Weights of a small mixture-of-experts language model, trained from scratch on English Wikipedia.
Size: vocabulary 50257, 160M parameters.
Experts: a sigmoid router, a shared expert of 128 neurons.
Training: a variant of Muon for the experts, 262M tokens, 9025 steps.
Below are experts of layer 2 (counted from 0) of a mixture-of-experts language model. Rows are named router (the router's row for the expert) and show model dimensions 336-383. Each number is 128 + 24 x the weight over its row's rms, rounded and kept within 0 to 255.
Before each expert's rows: "mostly gets" lists some tokens that are sent to it at least half of the time. This comes from a sample of Wikipedia text that the model never trained on.

# expert 43
mostly gets: "ization", " treatment", " operations", " studies", " effects", " activity"
router [ 99 160 132 119 162 112 134 161  82 106 106 152  87 170 124 166 132 142 114  85 154 134 121 132 114 115 136  93 115 118 150 142 142 106 117 160 116 118 149  98 150 142  96 118 135 162 153  91]

# expert 32
mostly gets: "=", "|", "==See", "|---|---|---|---|---|", ");", " includes"
router [108 163 119 145 111 118 134 116 101 135 122  91 144 151 147 145 149 130 142 145 140 161  90 120  96 145 141 136 134 165 153 149 127 126 134 130 110  98 129 152 113 159 110 119 120 127 111  95]

# expert 15
mostly gets: " Rovers", " Khan", " Bens", " Lions", " Walker", " Nelson"
router [115 163 180 155 132 121 123 123 145 118  84 128 137 102 114 121 110 108 127 152 100 170  92 130 122 119 140 111 126 139 150 148 124 129 130 141  95 113  99 137 144 143  99 128 125 159  73 108]

# expert 20
mostly gets: " until", " before", " after", " via", " result,", " through"
router [147 148 132 166  88 137 105 125 133 164 121 120 129 136 149 172 130 166 123 128 153 120 120  98 137 121 186  96 142 113 124 109 122 154 119 173  93 120 109 150 121 135 140 112 119 137 119 114]

# expert 17
mostly gets: "org", "arrow", "ogen", "oid", "tic", "ether"
router [ 98 151 114 127 137 120 112 138 100 114  98  97 158 176 145 172 119 106 140 131 167 125 108 124  54 108 122 103 106 133 164 137 138 102 129 136 137 122 137 116 134 141 128  82 135 156 135 128]

# expert 2
mostly gets: " However,", "In", " This", " These", " When", "The"
router [166 159 132 155 118  96 119 163 107 161  91 160 124 155 157 150  99 143 126 116 138 163 178 129 103 155 144  81 100 168 139 117  85 145 162 133 102 149 169 130 118 149 125 107  55 153 128 113]

# expert 21
mostly gets: " MPC", " beetle", " hyper", " York.", " Boston", "S."
router [ 96 136 120 149 148 100 126 147 122  95 125 120 116 164 128 167  93 130 107 123 129 131  74 129 107  87 137 120 142 139 123 160 107 126  90 161 131 106 134 137 163 119 107  96 130 145  95  95]

# expert 24
mostly gets: "s)", ")", "\")", "\"", "s\"", ")\""
router [137 164 140 155 123 152 140 136  67 121  94 147 116 147 161 123  89 120 157 159 127 101 128 123  70 121 113 130 135 174  70 141 141 108  83 103  96 140 146 104 135  74 168 120 133 123 152 112]

# expert 33
mostly gets: " Authority:", "American", " =", "=", "English", " (aged"
router [143 125 126 127  90 117 110 136 142 114 124  91 151 134 142 116 148 131  84 131 130 163 140 160 102  88 161  98 121 121 114 122 113 164 131 124 124  98 137 131 151 135 108 108 115 120 122  78]

# expert 38
mostly gets: "ić", "ović", "ski", "ová", "owski", "iri"
router [117 156 101 135 116 127 128 155  83 137  77 116 166 134 163 147 110 151 104 149 150 183  83 161  81 117 116 124 133 165 142 138 138 144 101 130 133 118 115 122 120 129 166  80 144 167 115 112]

# expert 29
mostly gets: "-f", "-c", "-s", "-m", "-b", "-l"
router [164 207 154 108 138 138 155 127 103 124 103 129 143 124 149 129 125 144 121 134 125 131 125 129  69 112 127 143 113 140 108 164 132 141  84 113 121  93 125 112 143 141 153 129  98 124 123 133]

# expert 25
mostly gets: " worked", " decides", " wrote", " suffered", " wanted", " tells"
router [137 167 136 144 113 105 128 137 110 135  92  83 169 140 135 141  99 136 129 146 129 156 105 134  98 119 154 115 142 151 130 138 137 148 127 124  75 111 114 137 135 116 119 110 131 141 122 113]

# expert 13
mostly gets: " collective", " personal", " involving"
router [115 144 161 127 143 145 121 153 128 121 119 108 133 180 120 142 134 118  84  92 123 145 139 123 125 105 143 101 104 147 134 164 108 151 138 120 108  91 144 121 130 147  94 119 133 113 144 120]

# expert 5
mostly gets: " Your", " à", " l'", " des", "wide", " Our"
router [117 152 129 143 177 127 142 141 130 138 122 145 157 186 118 157 123 134 131 134 121 145  94 126  91 101 136 102 119 197 153 149 129 115  89 130 120 119 119 126 132 117 114  95  76 129 109  87]

# expert 39
mostly gets: "Sk", "Ad", "zz", "Al", "St", " Big"
router [ 84 116 131 150 149 124 117 142 135 101 149 121 151 177 155 151  76 120 135 126  96 143  70 117 103 121 152  96 161 158 132 122 110  89 111 157 132 138 141 148 146 177  97 114 160 126  91 109]

# expert 34
mostly gets: "American", " Liberal", " Russian", " Soviet", " Conservative", " Catholic"
router [ 95 179 140 143 144 110 128 105 113  89 107 113 133 168 126 168  94 131 133  97 103 119  94 132 101  79 118 100 127 122 143 153  86 104 144 153 110 107 186  90 160 125 107  68 143 170 133 102]

# expert 26
mostly gets: " Sarah", " Laura", " Soviet", " Ottoman", " Joe", " Swedish"
router [147 145 160 117 108 129 130 113 118 117 105 134 125 183 138 146  90 163 125 111 117 114 120  95 121 134 172 119 136 115 110 115  94 151 110 149  97 135 151 116 109 158 145  93 111 152 146  79]

# expert 23
mostly gets: " MPC", "0%", "9%", "7%", "2%", " Upload"
router [ 91 143 119 118 133 110  92 130 139 105 110 110 162 172 113 140 109 126 122 124 143 162 116 125 130  89 136 126 109 138 126 161 118 155 106 139  78 112 140 126 164 123 116  93  98 157 131  91]

# expert 8
mostly gets: " Coordinates:", " by:", "Personal", " Location:", " Country:", " Born:"
router [108 163 131 133 137 107 124 150  98 136 112  95 103 123 154 149 144 133 133 157 126 154 100 145  92 128 171  98 138 143 146 148 104 102 114 133 104  65 128 144 170 127 152  98 118 133 129 103]

# expert 47
mostly gets: "==Personal", "==C", "==Plot==", "==Filmography==", " evidence", " agreement"
router [120 171 147 113 132 138 138 130 109 101 109 130 136 161 149 165  85 133 152 134 100 147 119 133 129  77 156 137 128 180  99 123 113 118 110 109 137  73 142 144 109 149 149 122 126 127 114 112]

# expert 31
mostly gets: " cm", " mm", " km^{2}", " million", " billion", " meters"
router [ 94 137 113  92 159 113 129 104  78  98 121 134 181 162 117 117 105 160 134 115 111 127 139 110 114 102 147 125  85 112  95 160 102 136  92 132 106 113 121 156 144 146 131  88 137 106 126 136]

# expert 45
mostly gets: " several", " few", " some", " previous", " largest", " five"
router [154 158 142  87  64 104 135 112 115 145  98 108 135 161 131 120  75 164 115 102 147 144 107  97 131 114 150 116 143 120 136 154  98 152 146 139  91  98 159 117 142 119 108  89 125 144 101  97]

# expert 46
mostly gets: " was", " is", " they", " would", " has", " were"
router [144 151 178 197 147 170 138 160 125 149  98  94 139  76 131 119 133 118 132 177 119 140 128 119  81  99 191 127 126 132 122 121 102 143 102 129 132 118 115 129 115 135 131 101 102 123 118 150]

# expert 16
mostly gets: "ing.", "ation.", "ed.", "ers.", " season.", " season,"
router [130 134 158 129 119 112 141 164 104 116  88 158 101 142 140 128  87 129 148 136 120 125 142 134 112 136 139 113 147 150 119 123  82 122 124 112 111 127 169 131 108 156  94 121  99 116 110 114]

# expert 10
mostly gets: " Apps", " Votes", " ±%", " Phylum:", " Result", " Name"
router [122 140 144 102 144 115 120 135 143 143 144 165 156 177 116 142 117 111 103  99 152 110 134 101 144  75 121  78 129 150 107 143 127 147 100 125  93 126 158 132 155 121 111  94 128 136 143  96]

# expert 27
mostly gets: " announced", " worked", " returned", " wrote", " gave", " make"
router [134 155 178 145 135 137 140 183 134 170  79 125 120 125 123 175 104 128 123 132 148 137 121 115 136 135 190  93 157 120 120 134 141 140 122 129 105 103 153 120 102 120 116 132 128 162 121 142]

# expert 4
mostly gets: " club", " company", " people", " city", " students", " actor"
router [104 167 186 140 125 134 135 130  93 122 116 138 122 146 112 120 138 130 134  98 131 116 128 138 105  95 149  94 126 106 149 132 147  74 147 123  79 112 168  95 115 162 114  94 111 153 134 119]

# expert 12
mostly gets: " \"S", " \"F", " \"I", " \"W", " \"G", " \"O"
router [101 129 129 141 152 149 127 126 160 101 143 111 166 138 125 133  77 128 131 142 102 148 102  98 154  98 170 143 143 167 127 117 129  95 101 142 119 102 147 119 126 143 133 122 130 103 113 121]

# expert 3
mostly gets: " Angeles", " Paris,", " London,", " City,", "ville,", " California,"
router [135 135 118 172 149 107 141 136 121 117 105 129 128 158 159 159  86 112 156 142 126 119  64 163  76  84 117 123 133 143 116 163 122 123  89 130 133 135 103 138 183 133 160 102 132 165 120 100]

# expert 28
mostly gets: " Harriet", " Robert", " Ricky", " Chris", " David", " John"
router [112 137 158 138 128 121 112 118 114 124  98 152 143 155 125 119 110 135 114 156 119 125 127 127 129 144 158 128 115 147 111 131 124 100 121 157 114 132 100 127 156 156 129 105 123 131  89  85]

# expert 7
mostly gets: "AT", "EC", "MS", "AL", "RA", "EN"
router [126 144 147 201 114 132 128 134 118 112 114  89 100 165 141 140  93 127 105 137 136 150 123 134 101 124 143 145 104 134 144 131 158 106  79 134 150  99 107 163 130 181 144 130 153 110  92 145]

# expert 35
mostly gets: " –;", " 24;", " resulted", "|---|---|---|---|---|", " causing", " focuses"
router [126 145 152 141 135 112 118 126 116 147 110 108 112 163 170 146 105 139 150 105 150 145  97 146 130  98 157  89 142 156 144 150  97 139 123 148 114 112 133 142 139 146 137  66 110 137 123 132]

# expert 30
mostly gets: "-re", "-c", "esign", "-p", " Mrs.", "-st"
router [135 145 128 129 140 143 103 146 109 119 123  93 136 180 179 129 108 129 141 119 133 114  90 131  85  97 147  99 118 139 125 150 118 119  71 134 120 122 155 125 153 131 106  76 122  87 124 123]

# expert 14
mostly gets: " \"", " (", " (N", " (S", " \"S", " (C"
router [131 174 135 153 128 147 130 103  99 145  90  84 153 156 153 137 106 130 109 156 160 154 127 108  66  99 167 119 102 130 100 144 130 125  87 112 123  94 139 120 133 122 140  96 111 140  85 120]

# expert 6
mostly gets: ">", "–186", " ?", " —N/a", "–200", "–188"
router [155 132 170 149 119 141 164 139 118 121 121 158 145 173 134 141  83 136 123 140 130 136 134 133  87 116 152  98 132 149 144 157 143 111  70 121  77  95 132 139 171 155 133 116 120 132  89 106]

# expert 37
mostly gets: " JPL", " Circ", " Cont", "iyev", " 53°", "enberg"
router [119 174 149 173 140 103 130 130 127 148 143  89 110 148 187 118 125 124 139 175  84 145  68 131 107  99 150 113 115 145 123 135 105 136 111 136  94 128 120 138 149 144 139 100 108 138 115  98]

# expert 18
mostly gets: " (d", " (b", " (Note:", " (p", " (in", " (t"
router [154 157 143 115 131 145 130 130 134 131 115 116 128 180 139 127 112 152 125 154 129 180 122 134  89  87 185 107 131 174 132 145 111 121 111 125 105 138 137 146 141 141 116 100  89 139 103  86]

# expert 1
mostly gets: " Died:", " birth:", " Education:", " active:", " Founded:", "In"
router [122 134 142 139 122 150 126 130 110 164  91 129 168 176 124 182  76 148 138 125 113 131 125 125 140 120 185 113 146 158 114 141 127 120 117 154 110 117 160 119 110 133  91 115 119 142 102  97]

# expert 41
mostly gets: "==History==", "==", " ==", "==Early", " career==", "==C"
router [132 163 137 157 134  92 110 175 111 143 110 134 135 144 162 144 124 145 137 141 159 156 117 123  85 164 125  84 148 178 102 133 122 117  92 143 105 106 146 138 136 138 133 127 102 136 107 117]

# expert 36
mostly gets: " 4–6,", " 3–6,", " 7–5,", " 6–3,", " 6–1,", " 3–2"
router [102 155 138 136 131 123 118 133 116 126 133 107 115 164 161 150 109 146 127 125 118 175  98 125  99  80 155  92 153 148 120 145 104 140 103 104 115 118 156 132 150 115 124 108 114 160 125  87]

# expert 42
mostly gets: " 300", " six", " seven", " 5:", " nine", " thirty"
router [128 124 128 157 129 151 146 116 139 144 131 124 114 161 127 133 101 126 129 142 110 142 117 124 141 138 175 115 142 154  54 132 134 120  74 116  95 107 170 143 139 144 122 102 103 125 115  89]

# expert 11
mostly gets: " Party:", " Occupations:", " Genre:", "Studio", " Occupation:", " as"
router [175 171 178 102 104 142 108 158 124 153 124  77 116 128 167 113 138 156  95 146 163 149 133 118 103  80 168 104 158 158 107 137 139 171 125 103 113 106  84 129 148 130 154 115 141 134 141  96]

# expert 22
mostly gets: " (quarterfinals)", " al.", " Motorsports", " (pen.),", " Racing", "us:"
router [139 163 110 129 120 129 113 154  88 106 111 114 136 152 143 137 113 128 124 152 165 154  93 140  98  84 126 115 155 145 110 172 150 156  96 134 108 100 121 138 146  98 142  90 110 151 149  90]

# expert 0
mostly gets: " However,", " especially", " mainly", " These", " Although", " commonly"
router [129 153 154 141 132 157 141 152 117 114  83 105 136 129 143 155 136 147 128 132 181 110 124 117 121 112 138 135 130 110  92 160 124 139  72 161 109 108 120 159 121 115 137 127 141 115  95 139]

# expert 9
mostly gets: " 1914", " 1994", " 1969", " 28,", " 19,", " 20,"
router [122 130 128 151 123 127 120 113 105 147 110  99 155 178 134 178 101 144 130 130 128 144 117 120 106  96 166 115 101 132 148 159 118 148 109 132  66  83 127 142 144 172 129  99 122 152 110  96]

# expert 19
mostly gets: " red", " grand", " middle", " mid", " re", " sub"
router [121 182 141 103 147 100 124 117  94  89 115  86 138 157 109 160 111 175 109 129  96 127 109 111 148  92 104  89 156 113 102 127 111  89 135 156  87  99 142 106 152 136 135 125 121 116 120 170]

# expert 40
mostly gets: " —;", " politician,", " guitar,"
router [100 177 133 143 120 127 125 134  85 125 116 111 116 168 163 148  96 140 128 106 102 156 120 111  86 128 138 113 116 134 128 161 117 133 124 124  84 106 146 132 140 153 148 134 133 160 145 115]

# expert 44
mostly gets: " JPL", " came", " each", " comes", " whole", " consists"
router [120 122 144 156 113 115 142 158 132 137 139 110 149 167 175 129  82 144 124 105 146 125  99 129 117  85 196 125 126 123  54 126 106 166 107 169 103 108 137 147 141 131 129 126 117 143 139  75]